{
  "balance_loss": 0.00259,
  "lr_router": 0.000403,
  "parallel_block": false,
  "init_std_qkv": 0.0251,
  "init_std_up": 0.0251,
  "lr": 0.00438
}
Below are experts of layer 4 (counted from 0) of a mixture-of-experts language model. Rows are named router (the router's row for the expert), gate (a neuron's input weights, with its number), up (a neuron's input weights, with its number) and show model dimensions 128-255. Each number is 128 + 24 x the weight over its row's rms, rounded and kept within 0 to 255. Numbers have three digits each.
After each expert's rows: a language model's description of what the expert responds to. This comes from a sample of Wikipedia text that the model never trained on.

# expert 22
router:135124086147162135099100129105141132120152152115145157152106100156098156126060114108126158123090140186106098143123139114140145094135170134124083125120128146107115130142148167133161147123139113155109151125128144084138156135141136131141090156130156124149117135156139074131121108113103131088173120139134137141128107119097120111098121070130151154124132134162156146133172133166139152131152
gate0:141130119114135144118138132129136147154141101143149153078119098116061160106103135139092172086101151100140140130136110131164117143167147137135120134140134101117162174120097148114099075107124129129166126138106167104119112131090127111081125127120120148104134163114078121118089139132138162106141143073151173109130176107123086095078129133101150136180164179118161150163141082144114084129126
up0:167118139112151130135132115104124145112140073146160179119151114129168132147078104140130158087124136103138070097112100132157154164122134148118141135172111158170078155149128096130134100090167117114093150093141123084134132133112110105132174143061084178114117143152074094141131111093169122112166113113092121121127117158141154107120153126154108125112127123132090166152116155137143149155099
It responds to: Opening parentheses before dates or clarifications, plus syllable pieces in titles and foreign names, e.g. "(1896", "TKO (", Tol-ki-en, Wa-nna.

# expert 19
router:084144088094103149165125141120128157156178163108156125159143109125113160162100135153120135140137152162155120124111124153167146106138130139129094100147093164144115138133178168141132148094120093151136100129135102108158159125157130126140093127124160117094136142141108098137147123150145148119125150145121098106102134073108138140072152108114155118159114171131110119109145146138098106152105
gate0:100127097111100122129119146160144137110147162082142108103127132174133120128105172112107155162120129125165143172125107095108143168083113122143137136113113157107190122090098178122144100145174123138113170152124149133155155095133116107134093142105092133117146092117098124116133124155132134143128175147135155155103115138118125138104166144139166112157116130098089125155140109123127160106113
up0:126116141135111102159132185154100178105153136110080091119120131146119137111082151094138160135125133158169096134169151128138116141136126121147115152137099131141136147130121164135114134119113116145156172125131134154152162153171102156149119105109116122137140078135092109104126138111105122127123128143129115155140114126107123129118141111097126125148145107104100120174145152085130127126158
It responds to: List dashes and field labels at line starts in infoboxes, such as Personal information, Scientific classification, See also, United Kingdom, and age in date of birth.

# expert 17
router:105127122063172139102140144132114127117149163117171144148107072113119151101115103141117173169136112141139129154096138135113117123111150131166088113139100132167112157129114145125141110119110110145125132159118146124181138117146125142106135085131111133130112102107160104119156142132130129128153154164145141159103113092107133112113119114112160122163131155141184123140145135152100123153117
gate0:093153121133143168168134092121107151090163164127142114130152108199108117083120116118130093144185143151087173156104109112141131077162152072117153115126122135153119131105145160124165134127103145129133159097130145197149117140150125135118154143139140118140130134106181096149143100132140108152102113150129161180137125126125136169162131156107119110138106154113136100114145139156155144088108
up0:127144139130102180097121114107129109146134156106166166168151150120145112118130102148098166126161185168121129126116116136121127157147115104106084080103117089166093137139071144118111157108106124153116137127122139123093126135150107128139134137113131119133175174129058107141119153146117136099140169106112118136175096147101112144116111179147116166127106201134127142124136102109152164123123
It responds to: Table separators, scores, dashes and numbers in sports statistics and results, plus words like Apps, Goals, loan, and by in appearances-and-goals captions.

# expert 21
router:089131115128128154113136141148118148135158129085142134150124112129126105105109105162145149190122139135131128123136108129154115090149124151145121084137143164124131144126171156115128145101127103153138112112125145109130185142139149182112118153128154150100088140154119117134122096086142112097149120146126132141104129139116139156110154165136151113121124150130180115151169145111117167154135
gate0:105115076098131123127168136132100094150157140114156145124145120174148099109073113135116142173142146083129122149124160134148109121149139145138183099150097110128166100103111139163142152099120106155183161113137131112138134119101081128127122117133130176130144151125104100168100105084163123084134156119152147152121108092115138114132134133151112163094133168103134142090089127099113122121166
up0:148153122175147109126112152150123164156113155168169108151130120086146113114189166118119113134116146152097131155135104107123101123167087141114091166109154128146097119132142145127108089126139135149087140126166086151141089140164155136141139109130138082145132143116157142086144116153099157156103107108112097125111153184121131107156112107078135088113140110117101131165170137166154131149093
It responds to: Articles and copular verbs in defining sentences, such as is a village, was an American, The, known, located.

# expert 4
router:105139110094130127091112175132118128151126168136160135163107114140097129118117130159095149136111134111129099144100103145129129118147121146116106103153143103110145121126142129123147137080091089136124101161148157092160123122153124166133135134110132105091130101136159096141148087129122131121162159158154145126156109103089141131130141142130154155166090145126189157111134121108081179159093
gate0:126130172148131164104117137109116152125110189140057138138088085119139167108157108100154117129157098114180114114102087115106140124113144122100130148138114146123122099127150102140144109132118175098083093190139149099160070089095151137134116138139108088120132138149129143141116144116143105088114134134139094116127101150109167132121131151091122098139129134133124133111160100093159090141093
up0:117128143111074153135121099118123103139103118138177101115167116131147080110096097144109160155106164131097094109125115165108138122161114119155130103118131091144093133120146161173135137098103117151113142089108100100126129132127138092139143099127161159165107149094110101149166109116153173175153140080088127150146122145126143124129103098115109153129114114129092138106107176159123158115149
It responds to: Pieces and stems of Latinate formal words and the prepositions with/by, e.g. Partici-pan-ts, Pro-min-ent, limit-ations, government, Committee.

# expert 3
router:094138101103150143092092139112118114126123133112160118163151072100084116114089122128148158135113083161108096157113122115111128096138138124139134102137145136099125128121126138122166067104101089134155111149133096101157171139126138152146112112117150122094162105157123100095122121094094122119149156160186169151112084112114150141064135111103127146172106150128187139148126113118117150134151
gate0:164092109086171061186122130107129102130118129091154135095133129155136178166118108177115131121136125136155152119127143119141139118106125120093127139144117123130159109119082169100138088149134086110095138158125140126118141104151168113119149090161149123133125119147111124124095130106161155105140124128138123156086112113115155133124161137121149146083117141119124134106114154142121108133146
up0:155154136125148118172142107114142163113085095106098108098107157135147141168131093120116132149113151143115150157144102128160110129145155103129141135159161128113163128162116164147131123135149072145101135140114122123132138107120177129108134097125140117186136084147149108097079115101108142121103146175139152134113134136143116130120149133121145135127120153117159140102135176109143113150149
It responds to: Suffixes and continuations of common words, mostly abstract nouns in prose, such as -ation, -ity, -ing, plethora, upheaval, relationship.

# expert 13
router:105141064117183176123147153143127137149131191120138162142087122146119144098079112134143141134109136164136120159132091096146107116128181141106101111127110150148124163157152158130138132097119140133110145181105097103141157132110125166110120135119103113105086116163118129123117119129068112064138134134159127147101114137113098122073149100118169138172094143146212159130175181148072175153150
gate0:133152121120128100124128127111134133144155119089118132111113122143121150140115165109156135105095122087127143154180154140099129122099084137134127108121138131157063162118145123159131113105189090150123111125114099122142109131109111116117142121092117092133081129126133078164116099103129143145121134145095121123164115134161100135106154148116113143134117112176152112135122147110158121143127
up0:146135120079170094168135108109121144119158151092119109085131141111145111143116137147121140069144122095097120157146163085129129134124075114107094164155184087155133096146115096148119097152164104113102118122107145136162102111099128122144148144118127134120107093144123146155091101122115126150083091115131100091120138126110122128122099162133104079145123129144157130122144107104115153132146
It responds to: Prepositions of time and place after verbs, mostly in, at, from, during, until, before years or places, as in began in 1861.

# expert 1
router:129125120146130114131127153081140116134129166139140158133134128147106148079099117142093166133114114133125102150111118134151142104126150150128102080129114146146125153108137139119133152074091097125146111128117151097178146119143140151123145065123099119089113134139117131107094114127114116114109127169129112131075137118092099108077130111054137119163093119164136183123131135148121148154129
gate0:119172137094105132126126112121110125139133135142104133126127079124099165130125145138151098139113111121096126128109164153134109129108148154174141137188115154117116114096122104119088070139118129186157082116131131152157133122108124095149156145120153130139130143149081096110106132131168129131158158102075146141120121152067121142144105148099184136112150148150165159133109166184096144121112
up0:186123096118107131140122102139122126108126119108139152129149157128126120147170082155109127180138140138099124162100134115133128146137148111172113147143134151130092155114142097103108151139128163103100124125092119127134142112101139086133098136108085131142061139113117128152133140127096133121108093111097178120123133166142144135124163122105085136137150129130136118101099129135156158088156
It responds to: Word-piece endings inside foreign proper names and place names, such as the s in Buenos Aires, Palomar, Arakanese.

# expert 10
router:105126081136141143153113133108144131138151123138116124134102134110073139121101076113127133145103101117127093132105121115145130078158115130124118099112137160139124148158148128120138136140103122168153127138103153046153162157130132132160096157117136136108138114170129109098146102096102155089159113165143119102091107101128179175126149090140168086114094122154117125108140159146119140148190
gate0:105111137096099144177139135129185140090164054107145160173104145158157067109146101154118142123140136140092087135073170116125113112180149177123095140090171126125121142162110079113150143128109125163123076152145143106093132130137129119165186143132141136149150126157125159139105143140149135069143136138096156184118073129141102147125129109113101139148142123096172151159187124110145107119157
up0:109153128093131180138101098142135137129173147126161139118153203148160092160133131124104130126120191149127169132150166136154104124166117144133118124085139121122163108145132106115148105157120133127104109125117125155117151137127114108081155125148197154105147111146116134137115095129174116169113180157139140164125106085126156153168143125126102136148122122173151143120164103139096126115155
It responds to: Starts of everyday nouns for places, trades and objects, often before a plural or -ing suffix, e.g. farm, bank, forest, teacher, sm-ock-s.

# expert 5
router:106080102135180157100144157130135112125153161091140169160135115105136126135097123110126150170109163158116091189129117126156145098123126148139111091141089126187165161102132123106134131116128111131132088152099102106143124163160143122110127077095127112092093124162149116129143122105097101114130144154160174140113117147097135111098164125101164130145136174120134122121146102131079149162166
gate0:133087156095101147108134133131109082153119181154141120136121150109076113124163104068094100112138119137132145125157087167103138101169115114141130135101116140147128148121095099098119100097148095144121156159123131100102102127102123117121102184134109158125140139117144153117153114094110125131182146142125136137172113059103130129136161095112106181117110100102138132106152088128091119131124
up0:114136153187103119126121127088127138144130138123180127136169120138118169139158151093138115089145118094163141158113131141126150125114159125169149187143135163119122163144172089114107143152169122135130140120124126079144160148102122143116152121111082151096115136104138102113169096141124147128095157116123128131099134094163083127128105152133148154114122122130096182165098128133120107133085
It responds to: Periods ending sentences, colons after http or https in website fields, section = marks, table bars, and clause links like however or although.

# expert 15
router:112102101128164168090132162150140129099165131132172115114117071118120132104080101124137172151124127152141104145109118143157071117131129157136102110123092130156131159145142126118137119116128116130118145119135138113161154126112139128106071093131091117134081101131143112117115109142130155106146146182127154159101114110096112115094151090101145149150114183124189125144152156165101143158138
gate0:109101104158156114102131173150107127121085133124112130121121127133100061106150103141142140147139100129121079171139142140142131102112133185134114126123108105119113083106161104144120102121064162146087105122146104127135100115127146120128110116078107150124128120125131112153101145148154093153124116115109159147139092150151160122100125146154155134147131167142153131125130133067168109127103
up0:149135153106119135169110122088090087130142132127125100146136125132129168144127170128133104114102160114130168108109111115114085154155130097110149137151109167153148146163106150106138133120160119060174117104118146135138163128104081128171166117183151097137151117155107144116152075092100160123114133124145099072139172101091112156168132143132125122114114091102096114132131137156114168087147
It responds to: The word the and possessives like his or its before team names, plus club, League, FC and table cells in football and sports career text.

# expert 2
router:150084076138140163123118172147110121124121152063134096146122131144117136152059078123103170152103120151125112138075131144120116119130143118124124102181113147118142134144139154130146137085148092140164104170169147087149149126159143164079117089106132089148095111189135105152137103117119151116142136152132147110113125103127111139093171112098146072137091114120119126097142119157127188135137
gate0:129080117158154110145130104095167106114143126180133151172180139097159140124079121141160100114133111103086111134111156117107122152121123149130125147098129119101115181163080139102110089076127110146086126123148131137091154134141162115114094092115118135122145132132123111162097138167124160143148134115118136088162114180137127145108132109133174149149117148135152107117084138132129140136158
up0:153118132132137099087122126129122140140145150125118143084126097122136087173164145106127153144130114122195097111118111115117125114119143138130161108118155135134087146132159086146117138158106121117149114127115160148173113104130091104107114161166139127114144085106127131164141113114116133143144178172171100142116150100132136139159135136155120135135153091133121144136134152115101142121100
It responds to: Commas, and, or, but, while, plus sentence-initial The/Its joining clauses and list items in prose, e.g. ", and that", "but".

# expert 14
router:072121093150156094094113165110136129159172160139151137149102139102125167136128119109123141169127125135123109168074139107126141111178132156192121106126122139152187156127165151131108140115109122127140108134099178102164138110150143143151124128081140087119137102145118125156108105143090140101144116148146112175118101123097141132117147114129139124145079187123135124129153169142136163156131
gate0:139140135140155157111136150150081122131135112140107119180111131102104109145159104106148167135132141170142145106127112146121157109121098124081122114140128087136148133142111150122072122169129123136106132084088150124112107163104137150107147060109140127131140095116122114136123139160125139110136121086142136136155121128132124140108110100139120126130104177151147112107135133141128120095134
up0:134139138170117136148094112137123125140092161127122161108138132137127105131149081154143081130155161129109144133130114116162153124152115123139128120113161193165134112101138144143155115067119161114111137129148137147153134122164093123143140145139165111107102115157131152105101095124140149127152129162115083141105166126166120132106087143130133153125119133111138140082159154139074140156126
It responds to: Pipes, line breaks, brackets and labels in election result tables and infoboxes, e.g. Candidate, Votes, %, Succeeded, Binomial.

# expert 6
router:085112098126127142154099148120139129106116119132131135156098114093084178137150114151143172121102074143124110141117084137146141094148141118145125117118126099146155117122149140100147129141121111153195130161115134095166164168125160146162139129079148164122119146157146112144133102139134162123150085164122134112121122145147173162095123110114156135152104113103104104142118123160080123166164
gate0:109157160102166112119138059130100122174115140124130118070139115101158102148099118144127120120185126140141117147107150169177151136167150122108124119109130126129143106109113076092113148133138096180107153132118131140123154122162116119135153120128151155135140142136146113160147121127125159134091087145164159133078143167121163150125119134100112116127124125149128122123110099124099161101110
up0:144103112172134143108124118116144116118106088074109188143113086163139140125131093074137125101110124158111083150147117140123101210140153120109112145119169108127133139121116123125084128122152138126104138126119140144152147149157128150131095156137107091120140137131133141124156165119183145115132129095110141170119120133123149112098123108143126126124128141148133145184154105078137123121091
It responds to: Measurement units, percentages, numbers and census wording in specification or demographic text, e.g. km, kg, %, population, per capita.

# expert 0
router:121130100140176166170076137112149116128131115086122164144147114141100156108109112140149150172117161144109107194111106137153160099118168139196109094169133135105117150091142149165133163113118115098144085123123114104141152136162131161150141135091156099100142136117150145092127091082110138094151138173113152166093124089118127101095152122105130153198052113175134123110105129093093185171162
gate0:112139112145100116138139130142080115176095103137168168119140132103157139071123092152132126126099121118164147133129158117155167135154088084125131164174134117078124102137173109134122133144123100172135145130078143135132134077118129114137136162125156136101155117156141116126107146177129136118131121126131116135145146093117113149097135125121138129165100090161161136106129099098158123145150
up0:111147106123094131129122162125163147153143132092170156128179161125107124050106132106109092147093130125114146106117122129133151119133142098152153141132116125135143107142122097129140107150150109151109113167120125138122125090115112085116160165105123138138140111106146161117095124165125135135120150155153153141156126140119138143112114129145151102129118124129134057084116132122128156140142
It responds to: Inner word pieces of uncommon proper names, such as foreign surnames, villages, genera and codes, e.g. Krom-n-ów, Capp-uc-cilli, Stottlem-yr-e.